Experts of a small language model: 241M tokens.
Below are experts of layer 2 (counted from 0) of a mixture-of-experts language model. Rows are named router (the router's row for the expert), up (a neuron's input weights, with its number) and show model dimensions 0-159. Each number is 500 + 40 x the weight over its row's rms, rounded and kept within 0 to 999. Numbers have three digits each.
Before each expert's rows: "mostly gets" lists some tokens that are sent to it at least half of the time; "comes after" lists some tokens at least twice as common just before its tokens as in all text. This comes from a sample of Wikipedia text that the model never trained on. Tokens count by the router's weight.

# expert 16
mostly gets: " f", " o", " t", " e", " h", " s"
comes after: " the", " a", " and", " of", " or", " is"
router:484538495481526566453498480508485566509478525468461468566429443493523453441584528488531456542455474550522488561548475488528522458495524409430486517424574498562494513482468518494523511466504491499492461483505537495458434583512551472444572408583485483497523430517497475482548513477491495501524512432475398502495461511565495519467501496464466445474477546490492523434489493500524509562420451585466470514506527466478559470514542515483484468559465447417455442523475423553494478462481490
up2:480516557478500503421529472531489515488572468440471478560507506429531467492579489463438476545508444565459432535526462479517514417522559491436428427412569485527480473474445516482508504477491497455540496464527612482468419501479453511498527458512527464492529509473544488488500570495488492464449494448470474547486498467515523528442511505489462537541527572412473520472514518552580454486459492510484518537476515442499554429512509502443438463534484537519484412506415485479475492480488419
up3:523525512529503523510503464543477519515516532474507498521527495508494468550517474500510452503398413573490461524540503514428459500433481457546504492482565509513367546542491503470502507492479526506465492536466449473458492624437572549477507543490497525476521446556503495472602540525548473482529573419547451534456492546516497549465475498434489568488449529474498473449516468542545434465502500493508490503432529526550493492535573553495471526529562428525575449527482498508493487452435556
up4:507553546489509466465530485535473426532581518479494486552435498473460473541513444469502479508475459469508521524460469480531461408467589510461484527510503537528514463532545562479490537572528465478472512524521620518469445498563496539513534454518465513550487554501579503496499528508547411431447500421445554550502526564555537484452428482505471547537510529487526488514500560581534481468477446485489457561498459436462537498504516582440531503550548566436497493564465549513488517508477491
up5:519569425481523492517481511528531565522543493494505494487499553479538524507461480510507536505507518599518522492549454500493513527564528480494434517526559535520517491508406477493457499453553469511466470474484568416508444558495407449484497512477462467518568455552533424495499516461542537497542600479478514500497491549481448504469499520531510514443494523476486501435533546494529479500485520567523439445534492492537634436541611525515490498472438424506546417535520505435543463457471462
up6:468548419430536464506522495570559556502544519483447451541456499440493454492550496492458527565464458543429424517556487480454545476503579522467436490463508424524481497508398483508471543486552499416512426420543536441492497502537482496535510478581529438446490476459552460464535544533474499474502487451433470555473458518517493548547487515488434514506462549457494533498543542534546495548493487496480447518518486430572536460530496474465479433523448449531511472514459495544481520457528449

# expert 29
mostly gets: " anti", " Ep", " IV", "pre", " N", " III"
comes after: "–", "9", "-", ".", "8", " for"
router:459533467461594522461482489494500543511495482463464408550427432460474441475544541538497426565464468514488469546510465454497487431564526441468445498457512468551500499525483543532537510470498451449534467457551526481449466537513537501439525455598460484482541432458517448472531531466468530461502533459455456499473453458535515528496494462481454480475440540467458498509559500528497495538428488565477475562507522439484565418526505491460486465546491453440437459503466427535537553457511437
up2:398549542471545484504421470477475507510564527468471436462580499483470439454505417512453429562478480535437500507554474468476520476489553470455394451428528518505469533508446548519509547532528520499515484410488504456468430534448469489455499475497579487463533471518568481494558582560459507488491528420510440521495484531513508551549433511490457523537464525467450522513548432522541491518505470527458508535522554494516532448500535497516449477504464505465518458511472456527453503434501417
up3:517541549493541489538453489518528590513512511400487459498482497438568451443556483494468484533428410547492456596524521529581457497514539463474457504496586535499499504504483585482523515483558466435461509521521491412507434521546512485559516506519505469432530508460524478457468489506488534518471551488414469514496489496529478538491429493516452505583530554493532537488526606525504488495480488533448456522502556492464544434500527544410520525518503405421481474452521496512476515504512533
up4:472529531468518497447494512531495517486583479454466519535537520479522478439513440471490518574425483555500488534505477468480495432519525454436504509424571494538499471524426451468512531446535539507456506503519464494454453516432434457404557441552547470480568423536550487477547546525437500484470512396521476599454471512492456530494484483526498461529460542465451532459532540508533464512470438456456468532544470502528487459536550512481441441522512495477572454503442468492485470447523419
up5:462533515479508490430496496510474487548574517522482477509446531474507497551487527485449522497505478506519517438585558520443502474485500491543507485442457533507518522533501476526450492515477563465490466515564554501460515573547584542534529534439443487484444473517486482527507560515514505469536428454417493451432423522482496464457506488524551453462420496521468467480529591531511430469543449541550447483532521460555562493492542524526530380440422509491585520523468491476504436448428466
up6:548482559533629536496510493453483505493472456520518486440525482490447528533471487482490485505540523501506496532482548518481514505529537501541511497472493531561480517487483529499543466484464515545510505476459438548483494593398476499492518459535473524505562485414494528505507519420538547485468553505527507478515497451484500501526563538535486456470474485491496444527537453473520535473559529661516521536538569510493509465487474429523453526607470491577484488506486377476483414397489509

# expert 28
mostly gets: " Phylum", "optera", " Domain", " Species", "order", " Family"
comes after: "3", "4", "5", "6", "8", "7"
router:477557452486487502422464427555469527504510510458406487556501475518468484492540567546525477519459486582539509501543458487510503500491515465497492451486576505497499439524495534571501547491542454497458482501498514480439487535470562498400516444571473472506523455510520448486503583494508540518486521415451437509482436492553499595503526428463479498498499552448493524402536516545558543543432435540492466537495495500469530488539540432461503485571515499425456520571476427527501456472467491
up6:444526491463531532539466439523500578498502518435501493487532449504549463488574494534466438561431472570445465535507447479492524460497546470472428506474563463555428568466450546435470559401542461451523493510538526472475406493465503516545422479509500438442510514490560471448546519492486495484444515464470465560495456500497456542488422535442493499429444573493524568518463476527516452531428478468466459524502501482512509482533545497512429457507499442557447496506492466514490504468540529
up7:515561476515508567514460562512551490501465499478531524524471470505494511478539447563482551510455512463496452532425524516449493495484554457505520540508565467579448653537444467456552467428449484483502492530523508516517504504537531454494537521488460471467571546505503514472579482556440528549519484529532462478535491539548514541529453511520467530524503525428518564415482489458463463600442509469516467586434391490532471516495446519481499438551511460533460527531497515484489554528531471
up8:424550535481535493488477566513491548458501503508474458494494454473580425471519471505468484555460444520482483504504512470515447440536537464435463491397575471474476490488503578433550523506517469471497448468537511516527454534491491504479566452536566386464526507495535476472526471509463502469499480459504447498518520514506470489475408504425451406512495518458463606551551591500504465525443486520442488513539475489506512481553532464407508436524477468457450482491433463538471532490515448
up9:487524534470558501507490524561592528490521528439457425511429500449547427451529448470438472531449468534483446499597508505500457453473535507489461506445528457517506494443473509504532473497489520479531394435580559521541502541550469464524493464505505467428537424444488483468538540540435467455516463532455485486489504487522507430528431528451459465455509540470435494533518553562514472527496477597475471498485498437526503450508501538449503445502460457515505434513422497554516554472514453
up10:455432511523483532530481425521503558479442467514502512487495439470469510447517438533539478522432466529472451488551543500549524502500453484540464450532507546527484490495509554470557471445449500510500498536495472459576479429570438514477459496520448542495480490418455536423464497538556492498474513562544462454428523461553439393479503449528480402456447480491492534583504508480559492493531480546487522543490582527501451515549462484502465538581451517501464521504457412531573471479511521

# expert 30
mostly gets: " (°", " vs", " JPN", " nominated"
comes after: " |", "|", ";", " /", " May", " March"
router:482550472462561539471497481518510551501472523448433436552448474440520424428558505488482451567454432546460434536533472491506484456536541479449458492456526457542467492507444561532525515479508488479523440435530554458477486561515549478474535439534488482444503451438513472443523553489434525521494489449462451519486447494564480552495460496475438468505444559461488540474530533558531478563449439551431456518500495451499551461524545480458481458568508450462478440526448479540508529436498460
up0:564446554490533528514504507509467451460477528500547513499454489460484530477522487478429561487390537501474543541470523541548498517463518499529539560437496437453552503460442453492477491518572510490514464531530450529500505477474469487552519473543512523470512384557577522500451476504491427427479439481504530527491449422482506558450466528503499518488546521522536532490474518480456469477518434410493527480562604466500491403514481450453472506489529453574521500516509542515555449431580536
up1:447557514523533571435560505458464477527487521445507518571497518500480526437528426528546438524517486502544588536430489518521426472496557482448472424522473579516478453527431571519491477429441469522517520501473542491431455470476497474422507508479450518529537490499478513494535517481531516408480514485480521510518515550465536519486554465503467502459408510492525552439504513517464470480498512448579529513508491563507581515453548432521471542559570548448539514523490512470400463520453467
up2:548506515493529568542544507499548495460567542526532536511532495462494491465508570402501527506454445518466447491473502495463432513479460412522519546522504448472484499494411481463498543460485506523533492528569539548510528502523562469549444501512488434504458549427481454497498454487459599578431546397544429492500453492507439475507451461529519510545483501448519480534536575498567469585504430519481548485478574525517586470470524511536546487485484511474516527452501493486514540436543534
up3:497529478500471517529506478533528528523549485526466489457499406424485514461496503507537529519523468552435447519514433495437461423475473500489440474482531491481476509495471481415542539541475477524537479502544494498519456474491441568507505562549466443459450495433530507500491479615467457545474472518543490500473467528543450431505471497458500509555435487434520431477517543613519498499511511462407494518461571480450490464549523517490473387504448439489454536439506562489466571490546554
up4:482454530506560490498523473467490463517491503529539532474586515452518507458459564548509463503468503502442554501552491378466523424567443492491506547487487468520503453490529532509484527483544555505559430481453544497536561465470493456549487529467493444523441531458563471514478526582551564582452506471509545582515504413548503555494521561466573424533465485522555479539449478443497520561425524507503525483465456512467477441459479513527534506471444533532476534569529456485457550499535514

# expert 20
mostly gets: " @", " quarter", " Winner", " Challenge", "^{(", " medal"
comes after: " |", " /", "|", " first", " second", "(s"
router:497584459484538525496464487506505563509497530449469436569473441486490439432545496532446466569466447553498456509526480493441470453486542472417466517435546420524454483491464558510541500471508473461527467401561487459452481542504554457471542470562463477467508472436493485449563545512450550506509516454479417501484478478534506517532440482459448469478470533464497543488541518530524514567427468558464444503508489441491518447582534509469485466562522418471469443531463480555483536480502486
up6:504500479460546528535530497519472485475543481472481489483481477472509493527523458465499516546480523475480477528583469382527524459568586438526465530481489518544512406478532421540514535509578430433538447477549538568451437474519505507482525437529505457504522468519477469536577521495471471490437479486409495565473446532538502527538526442469537461467526543523444533473486463495604464544443448507491486544464498453562564504521560556454508438488499515498442534455456443484534489489564484
up7:487562562523473466429540457527527512462548508501475478505512431498515427570480493483539525514519383455490484492470535556493457420538517515539558554494464507480498524499529497461522450564476503506503489469584496410514510476517569492521529527485464481426496502505497456517488469485462522538435492504482495479478509496511517453423403543489479421568542489522519492532511534468493564466466502571455442475536484388500486537535489513456540444557376491487524524489407536548468548519529494
up8:472552485457533534440455528542502539480513480417466469534470513483530452498522490474531497571483438493487505534482493519484474503597569473490464491526517480491525458512473475520455540470537449447436489556546552505451423541495557467413508433533497430506585492530546416521570511444424499487494559482436497493413482474511500547500453479479480513449482533446471549398495524508583523599452465516426502537468493451529523526521538502479470497559486477490433477453493450525510557501495489
up9:482514489511543556459520465537457550474486512474425452589487465508544483524518415504474517539456528527554468533580512500493471499493538468540498432439508488502551478508473500475480459482527446525452510559559435473475487520545513452465485451500484499446588441552484495466514559468403413505479464483465444512484444549516464517482518473477525507507489503517516540366499427473514476520448482585470492540426467498570517543540531584501507498547520485419512475455479493487493445483504405
up10:497550469444552523487493434495601578489480519493445433524474512447491466511532492477438459543451546484518487529577496485496534432572517459525494522517543553565471470518495486517443524532508536500494405474549502461468470520543589473478491490539541530455503434461477461452507533530439534556448523441458456546440438521538468532491430481515559481556449534480483513458529500541568556528415469514499502523486503479518575423480536515461478472497483457459537506483435535525491469435417469

# expert 1
mostly gets: " Clade", " www", " htt", " Producer", " Known", " Recorded"
comes after: " |", ":", "-", "|", ";", "age"
router:472539479468537505464442499547521538557489494426468437547448512415462446493542521488433436547435481511483477510502508493468472470526568455451447508475490462550452494474441561523514544505515509414527474524527579471442448526472526514457540476630522492488533476490465469448509528503523489470484499461433450516479414472532510515546437451448448446506506579432464542503584548557552533566461447491482522534518539473456528437479493478520445481535461492478509467523446487516518525485503456
up6:527426498476533472574449490466486491452451517489520467534553465437485468520543508501456499509482505516504432489479522525566478471484497466499419502512498431476525467513411437500549573545475474417499472518513516504544508444475473518508514529568500468515473464512497523522467527512512476450490468536495519479448494473457459527439550566492449515397473472478541604466506518503412446582513443486562556443449510516517607391506532420508460462519496485523523556554456480459497507471553509
up7:496537532531553514448439515539554548532465477546497531515504527466564544503499462556426416492530510516509474539488560536475578495492452483544474414513480504469503527553504537597481451463491513608439498523499432559510474478443583553511471515458487477488531519489467478489484496528532535505577517482491521471474494556447577515557540530443474451516492503491424455497519498542574487506514550467507502534501537490472482486496488423467503518495445501543476383550465461607438546541521504
up8:479467542453527485480496496462552544448505536444464443582523451501479480486577440528495415548494455540515420558547474489522498427456536474461438467478536461481491494509471518480550522492437459420455432440550518478506502486538493510509569490509401475474486461462527508541571549536507480432522472442464474520496482489498553561466502496491430513493490575463496495474501490571489428509455490487485450505437489490581543435541552464443552469532537442480507444510466485534476555449518431
up9:428532497428510491508470477528531539494498529508442422543485501482458473501547508592567470554479470532508498497522478448477530490513546452460519538517553514507486429512489425586476550455505480458485461483512525496462454549501583490456501480547544430465511496439538454498541575529480548565502527489455470517493386400540495553539481509463475505545438543485501599416521540557507543554459450519467486473477542498497578466543507508493453494524493452461513470550409469517481495479521509
up10:462525541465511373432530473521574539460554521452411492561514502503550421515537472569506506527483499537540428522534457449541518480463475479463510465438544495514535503468505500527479518524512504534470446473530520462531460524502505544479503452545508474448481441489566474517509488501476487513573443473476472521479474535497468539434470509479435511554511517438495507448469561563470547513467491564469484527540467440570497466512525537434502458436495509402463413487439479562511519477482388

# expert 8
mostly gets: "==", "See", "===", "====", " really", " List"
comes after: ".\n\n", "\n\n", " |\n", " |\n\n", "==\n", ").\n\n"
router:459536495468535555464501435492496566477494537487486413518495434455474438436557560517508447567438438499503489523550478489461484476491511480475462509464537483523465445561379520480563555472493431480491467462493567492488441521502546479465549462592503497478511432471526475431556530499469509508502482455436434524485478486572498509493473510454451467471427545472481513517583481556557450517481424495469497491537502481468571445524508466474483471528558464453474473494472424552523555455488480
up2:557502517507487501521556515511506440569495487488506570474552481489495482485566543402513523504433533500483498474532437518471443498445454462539497542515521422463490530505541460476537548470610492535499485542463543529480423479415510511417514517556540487530513517533564437544512483561547525415449515534513543579474506494531494502475489532465523503508457519530441529492435478509505443465389396474455539520562534499478549517552561494505506456481540512542554517466425513467501560496506491
up3:517502468522536475489513501470442577468499546482512507522503431542472507445489439521491460557483542524458517487545467481482525492466507508432455489444535539574506486540479563522534492466497511516497382531483478479519517518431497532526524436541477486498468401529518410473591572424546483434529501470509453526508462479406525543469521516486517519462527499537511516493456464451550523478450485477460470496469529514486509525604634528515512469519518469515429509502523503557527463389492560
up4:563508492505678559511508499495492506477570521497498505505463444443496534429526490437486513519471474512509402490516458417466462417500476382538433496524436456519537494433521501475509481460469539513576478528539485516511519474535511530486494469568429493531492538447469465509525526499479518542454493512528498497459516451474436443488526412482518534525459464456494477516579540469578478548489438444500528518431526480453506451472506485523512443515457509500542499463477460470507480439538510
up5:482534508425559516493472485544525504516487489452466472516422517450516478486574440471471497570491504569511476500494499480478516416520513441450400428446559474543496501481478519526495474480529514438562436507551485440486466555543541542465477433515513434456513468474487442474540582505492524497508526484492471551412508518490463522488486460474483512515517534382456520449547533541542521547429521537454463562468560394532516446527512505445489448503448459532498471524437522521529486498483428
up6:423524449464475444509485508514567525475495440458444459521524475491473433512519523519486431548458537486466450468539394512505588521542534518477460471494533413458455504483535509545526563515596528483532461452523474370460466496478504530440467468540533439478497439459525501497540541502448533466506508547476413579470505550509525524504451549495447519563482528469469542460523494556500568502435490498486509526524500481505514488529592471433434515530465506459437482467453502519518550500496489

# expert 4
mostly gets: " song", " video", " temple", " street", " ±%", " library"
comes after: " the", " a", " The", "'s", "The", " this"
router:471561483454533545455479473520510566493486491419454455572461459459502439434594512501484454562459448549487461548546465492492503440501532440453473484464538447529477494497440525511527537467507462486536447430542531479456461538505555490445533424584496480476513459485499456443542544510446522465516481456432444512463475519557509507521475499456426460478454557452470543471537520548513514583459457527473485517513506437504576454532542491454462454564487474468481447484463449548517547462500451
up0:497561429447510467449485522530546533490550502487495470486483455514494421550579517477495487548445426472515473533517479502499552432487464530453495470461557546484442408514431527460566540492547436471470477476491543443443426479464494514429482492543526463478547459529572499524525506462446494436490473479456455565476482508460506536519438521501508515553453543475464554534540476525477519549459478488474454551538519502555591479490506430428519512519550504418403540504476431476509460466469483
up1:493579388528468499492476531473408450515502554492541504533520464532457494487523426511516525483497490464500535472553503554463539461479480528554506460547461528482491513474464505493531529530454419472558502421536572514509555467511492512511539479497572502512476560490549521465568551506550480529447438546535513522466519451514523471538518506554477579535403474533518519527539474483461567586542489486557505521514563558409514517461445527568541466544553516454505582452545555464510529537513526
up2:576442583514619594489521527509450478472486510416528530525462504465515546469575442531530571482522540513521525568504509462433450494501524419554546489494525511468552508473462488564493486459492480546476450500452486543475528597440498485488540465485514534521565551576498509537520487474533464472517535452467549609522506532480537539421494524471500503479535497496518560485476474494436538527539487477506533478431472485515533502515547568522463557488541551488535436534520495487476413495461498
up3:463591464544501459442509494512501535474523467454436481534509465500472427486477470438504482564487460518487501484501413499549513529458483520483446459499530488518453478499464549439524516523510444545494502385505511377480449527473488513464536485544502482472600442466556435418559537506467548523533484498457442498475468467493447496526483484483394496468505559457439542500502476516496501513482549560516405507519489409532563470491532446435489499517447457477446459475472495485503500441519465
up4:513534517452569553528459498490523536486498500357487501486452503472438514439578481503410463549440504568431452561527477488450481400498554458471487461465502488529457483452487482568523549468503476459510417490538550483444461534505483525509506468533487413469525524498520471500514546528516512473438511505463491588484476561518517530484446535401433537566555563435481552488515504527530480517466478500423510517527528459508549444521594504488485464537492526506461480490475474516467530497494482

# expert 0
mostly gets: " financial", " football", " damage", " touchdown", " culture", " weapons"
comes after: "\n", ")\n", "1", " |\n", ".\n", ";\n"
router:499570448439549530480514473532488561537510475430433473529446467445506421481542528490467432554435463558459467527547496465488487464511520466462466508408501486533456526530414550531565540470511477471502438453551506446466462558499502472471522446563500501409513475480536479463521532505450503475508498472473445507446476549534515517512446485481448500481493562438470503484553518556503443514454456539461481531501445423536528473535538494445485470520504439470482427483497474585572569475479436
up2:432501501509516481497452490505529567484462454523467512495475430462549491468488449543483509552487472533491377524542478483466531501518461479524455460476578530484514465440556488489440515501571459562508441503512431426495485486518469432512469499483475463416555500448581486469514443511437474613496497472488430529475446488571468498554453534484540487543450525513427492477460487539606501497515504565524414546466477491457455528523481505474505503510437481481434432470507483524512489432464507
up3:484445542516506509482560473525484519477466466478412515483492488465476477516517482519455517528517495540472531478513478467519528517517520490445454465431517487510465482490431455495539495506563485460528485469526473530415444542564458443504510472515490494507511443460508518517516580497449465443546546514506480552450438563515490570447461475493507507568517640444487580510424543529518464498452504582447498480527516443502478466550474513336439497499453454532518488475409502556531496481522489
up4:475521504409613567456462499528541570474508516444489476532437474500478472455584521483478515551508481478512454569541478520456510470477537475471485518464576455485519450468518474526473484428556481525520458459501521527525434542478529512477497440553521414407517464481524440522538505542510527492508518460446472585508458460501548584512460502410466488535504553476433539457538540547516521527475460486467438507512582494462537427489563504494476448528518415479478456526469480523475523447511490
up5:422499475465492565467477515523540498487454477416468519552454440496554460451536455500536492545468476523513428506518448449482487462495518454402470478504594492483456452533457495415514517498504469513510485469512494461527452488489511464453515471537479432432501475457562487451533524567485483558457482472497484541448458481554486459498501452514495520494396583476438522441528550580518552539455468506501451595542546496416501457555523513511455452540478431495473486491455514496521542446455526
up6:439494494432518509535508464486543518424549522463497494534456455479478464487543517504502489559488437531511469520524447469512505450491519399446474554442602494497519430499495472400471483431530456507516450485554508463491414525509500482497503452539479454410474469526561436545548546498499476506485511418465475583406476435505485496470477469516476523529464529487467584461487514504522515546459473495441469541499508484519516470555582480485498433516471455489538562499484453512492469386453498

# expert 31
mostly gets: " During", "After", "During", " While", " According", "In"
comes after: ".", ".\n\n", ").", "==\n", "===\n", " used"
router:488529464462562579450488487496468563471463492421477436539465475469469425483551514504493443544452413545522467517545461449483530473516550425461437500467538460566466445504464509529509510458517472519535465442511512506441452544483515489449578427580507487465520473480498482461563527477491490476499500464467473543469478467558529510478491454465476439493444586475473524491516498513578491558461451543492468531487517479460535438541532499493456485596537448481479423523469442570503501407469505
up6:528486513502565527531537422483518519469491527491509493514446471481521540500496464514441453480514537513484498600553556588442442426497534411531544424492500560457504489525466500433485494463491488511411486539602521600490423492493473580584481483460543493469481530547544543519522483569507451449501499396489513505515496545517525513483514479488570518506487519518445468472484523504538529507572493558508490546525589529517524538534514532489559447525443508524510445465489429446475535512493468
up7:483504537483577548554494482505527502526457499523512545504477496519539513465548496555497491492493480469531514574508458495516576489531493463458543479500484505485554462595510445494451502523458429524495448539524467465510496527476442487475471418526515485451546444502527514537537519485519488468538520438451509539457475472543542547498492585507494488527470514466497503471558516497524497496489464461519439551544604523448507439577575383483429525528515366452427479520496478526631487469507521
up8:513501460545472514490531543542471480524526377494453528464491502490491522475464471519488527488460556519467488500530450429509569541484483482529509482462487544558466487493560552586514457525613534550493504487491510558448508586491539540518510509438475510571541476533477550450444563453454458492493490496488529555487480523469473524457510542516528514537493621507471481474469487544540557450479457594490496588491465468464482550501496489527393525487454531513556420553487547495503429450530513
up9:487553467442481432512467421593514555462566470496451449528492462493510441535511529502579525544432507525490451502524430525423493490523460511446518483481590502465525477567455508505485489498525492521479435496478518458473453549437527468483466477547519511453555443468527466475560521528489534490498462437504451558451470534516471525503475522416472518484426535421490497455503503561516484516514515502457450507505555466446529507538575374453503473571480462448442441531458491524541452511486511
up10:465547558442517476452519448518592532472573432461469484483526492464495486498525454473502503551512459520481439509546434509468530479593497413462529474469518429504538522535437438481501497542491461485527439497553530449439491521511517471516484474522434462472513432473496487468556524511491557490437513479449473510469445501569455532546480551521456496482473586453482497444537498549446463514466480529437500553488562465513556482555562407463473463515426446430506443501479492501585498477520468

# expert 2
mostly gets: " the", "the", " either", "The", " Its"
comes after: " of", " in", " on", " at", " as", ","
router:448514498458529562432450496545492567507478507458464436565452457481474466474536510531471429562471462518469454555585457475501509470527565465454441529472534411551483485522467528489549512499492483493500438425523527493474491557483527510492513443602442477491519475440533472467546560566457475499481458482392415495499440468530517530538451496488434459483437555462492536443537513602512508548484472522498485503501470485485511504484504459457477480523552486415454497461463494563486524447493505
up6:406483478451500480542471475458504475535529529511516436445516434477493509496494495507456490504497442544509454525546425493494507513472490476498396473491505504462497446459480417459513571543559451520489491428467441477494479498470530427440512515535557466524524473511557531453558559527492477570497506500536510515507551395454529466502530484500471524538541497511496515406589480524523563533523555482494501480516483474451491381502470489517433451537499427507558494547474537429431417494468461
up7:512561510482496435518455502536562543433548480433463490546469460462509468471551457489492535547477451567488486486495550498450481422495512488484504413437534488478400454457435501538523503472555433476513452444531501462504464567441547522502486488498504431436501453493475498524593526479494566562499533461550447512464497529530504542446428490468414454490504557461474516522524474537540458542463481521430454521478510450518547474514535544460489459528435473578568443506449445525486498508537492
up8:445543513439497442420485537502537527434508520472459443484482506469440436482513466466483504540472457543494521460530543475504468451497490470487485489465566497480444456410466494503572527505582494450534484454494589450467441512503533534449547496535537410510501457462493499506537518481518515606466562418524464518470514501509509485488469493508416440541544543463454567513517504576526513504438514529443478511469493420535565478507503485461498483479417463533567435560475481531421506502458470
up9:481574493464488527461507528552575554539533469402488541504534501464523466476555549475464503517457436606475480543486506517473447478455474451496481460468555458491512506458421498512447587481539498481517516516490442423490458505541552444469398515497483495464527531540524517528503520482499523589497517485463506448485497499479454500541418553472481530499565562460524526464551565539540524540488506547484507495513487426478538384506525580508491449473467454458533417505522487575455483493512480
up10:412456556486443460332513453461565438436458519516538520478463475510480511574563529524496483497466543495538469498526537447473523496488495514540507500470511428511456479496511445418544487517471504458435525480494505512544516483590580540452558497462452491580479529518527540531532560548483488509498452499485554542487513443525548500523529497471484503453524511442490472496446502511457431529521431595558483532479503479470500508450431467518523469517475521569567514493460545536451535499484536

# expert 27
mostly gets: " are", " being", " or", "ially", " been", "ously"
comes after: ",", " It", " it", " there", " which", " There"
router:486517484461556521450468489514449516528485487469469420546456439464444449452539516505460472582463426538470493579532471474509509473484550469422460516431497465535466496478449516528507533445493460505514467435520582538448437585499525528457524401597498476460528454432552450473551551462445509470555505483497448523481463452532532530473490424453456490489492547483468512488560484522505534514491492543411486520538465483469514470537514456489426498539529477474441448504498494517541518440482430
up6:502521454462475503575509517502511537523485514460477421549479517515494485438487410529551522490530429504549540483492505543509507528500432509431489505485500488455478472551418534517539516490570443485438498444479487441492491524453490478433526615541505498395496497517510460467475422518534527480491522521510447421501524521486455525481439540504461439475408494508532633515601530596471523538444505443468526509526456459496554464541516467497538535535529457461549493525504496497456507497523493
up7:509563532459498454523486441506568530546571533497447555502490387535509457465531490478477495532484469500514484533445518452475529462529508416521509539471506522484406446459524535462506531512511477480546486534551513465459407513523527499461479473516480445430494478557509499551543497532465504540475485482493449506486507518611540539495472497495460438484487536485466480516476479519586495496464412542428480527525516473537505536522504512438581468541520492649503490513454452549463545411465544
up8:498517537524475529476455562522488528584468482449490496482495544503492500448507511454543440505535405526468453475511527480479518471493524530507417511567468478523435540583531574491465545541482552480537498509528534485524534528455483537463538560497522533526534548514590478485573528519578466486426543470491507462480553482474506493505493624459422538487411527496519514464531536516495463476511472421523545479568463515431501496523541595524481523501541490537503513435485420563521578460469480
up9:541525546427498531468611509586507522530467511461466484530470555520502465448563428484508470493506450569479486517494462478475474487528570489520478521511505427524489512577438477461523480496476432469548484445548473420507464543507509486486540475592552508500475491525539462489518501555529540440468550488465487507487517479510473562446493496517431458530462533471537616458575581511488452506440453487555479549543604466501523463520511522516504473500473450550569482537453470528490445464460457
up10:565472529498484536525596414517547489453486465499513456504476480471472537552491467517528448511426541435538438511514536438492575497467464533572519555504515541503524505546520517464493480466461513500437480515493493463530547499507497460516489468596425547489545413427456495494494464468528511519522467569488502504466527506562490475486463472533513518477435497429449479437478496544540467494508498565487495508396411496445508526494495487410469560512534479425447529407497414491528543527499548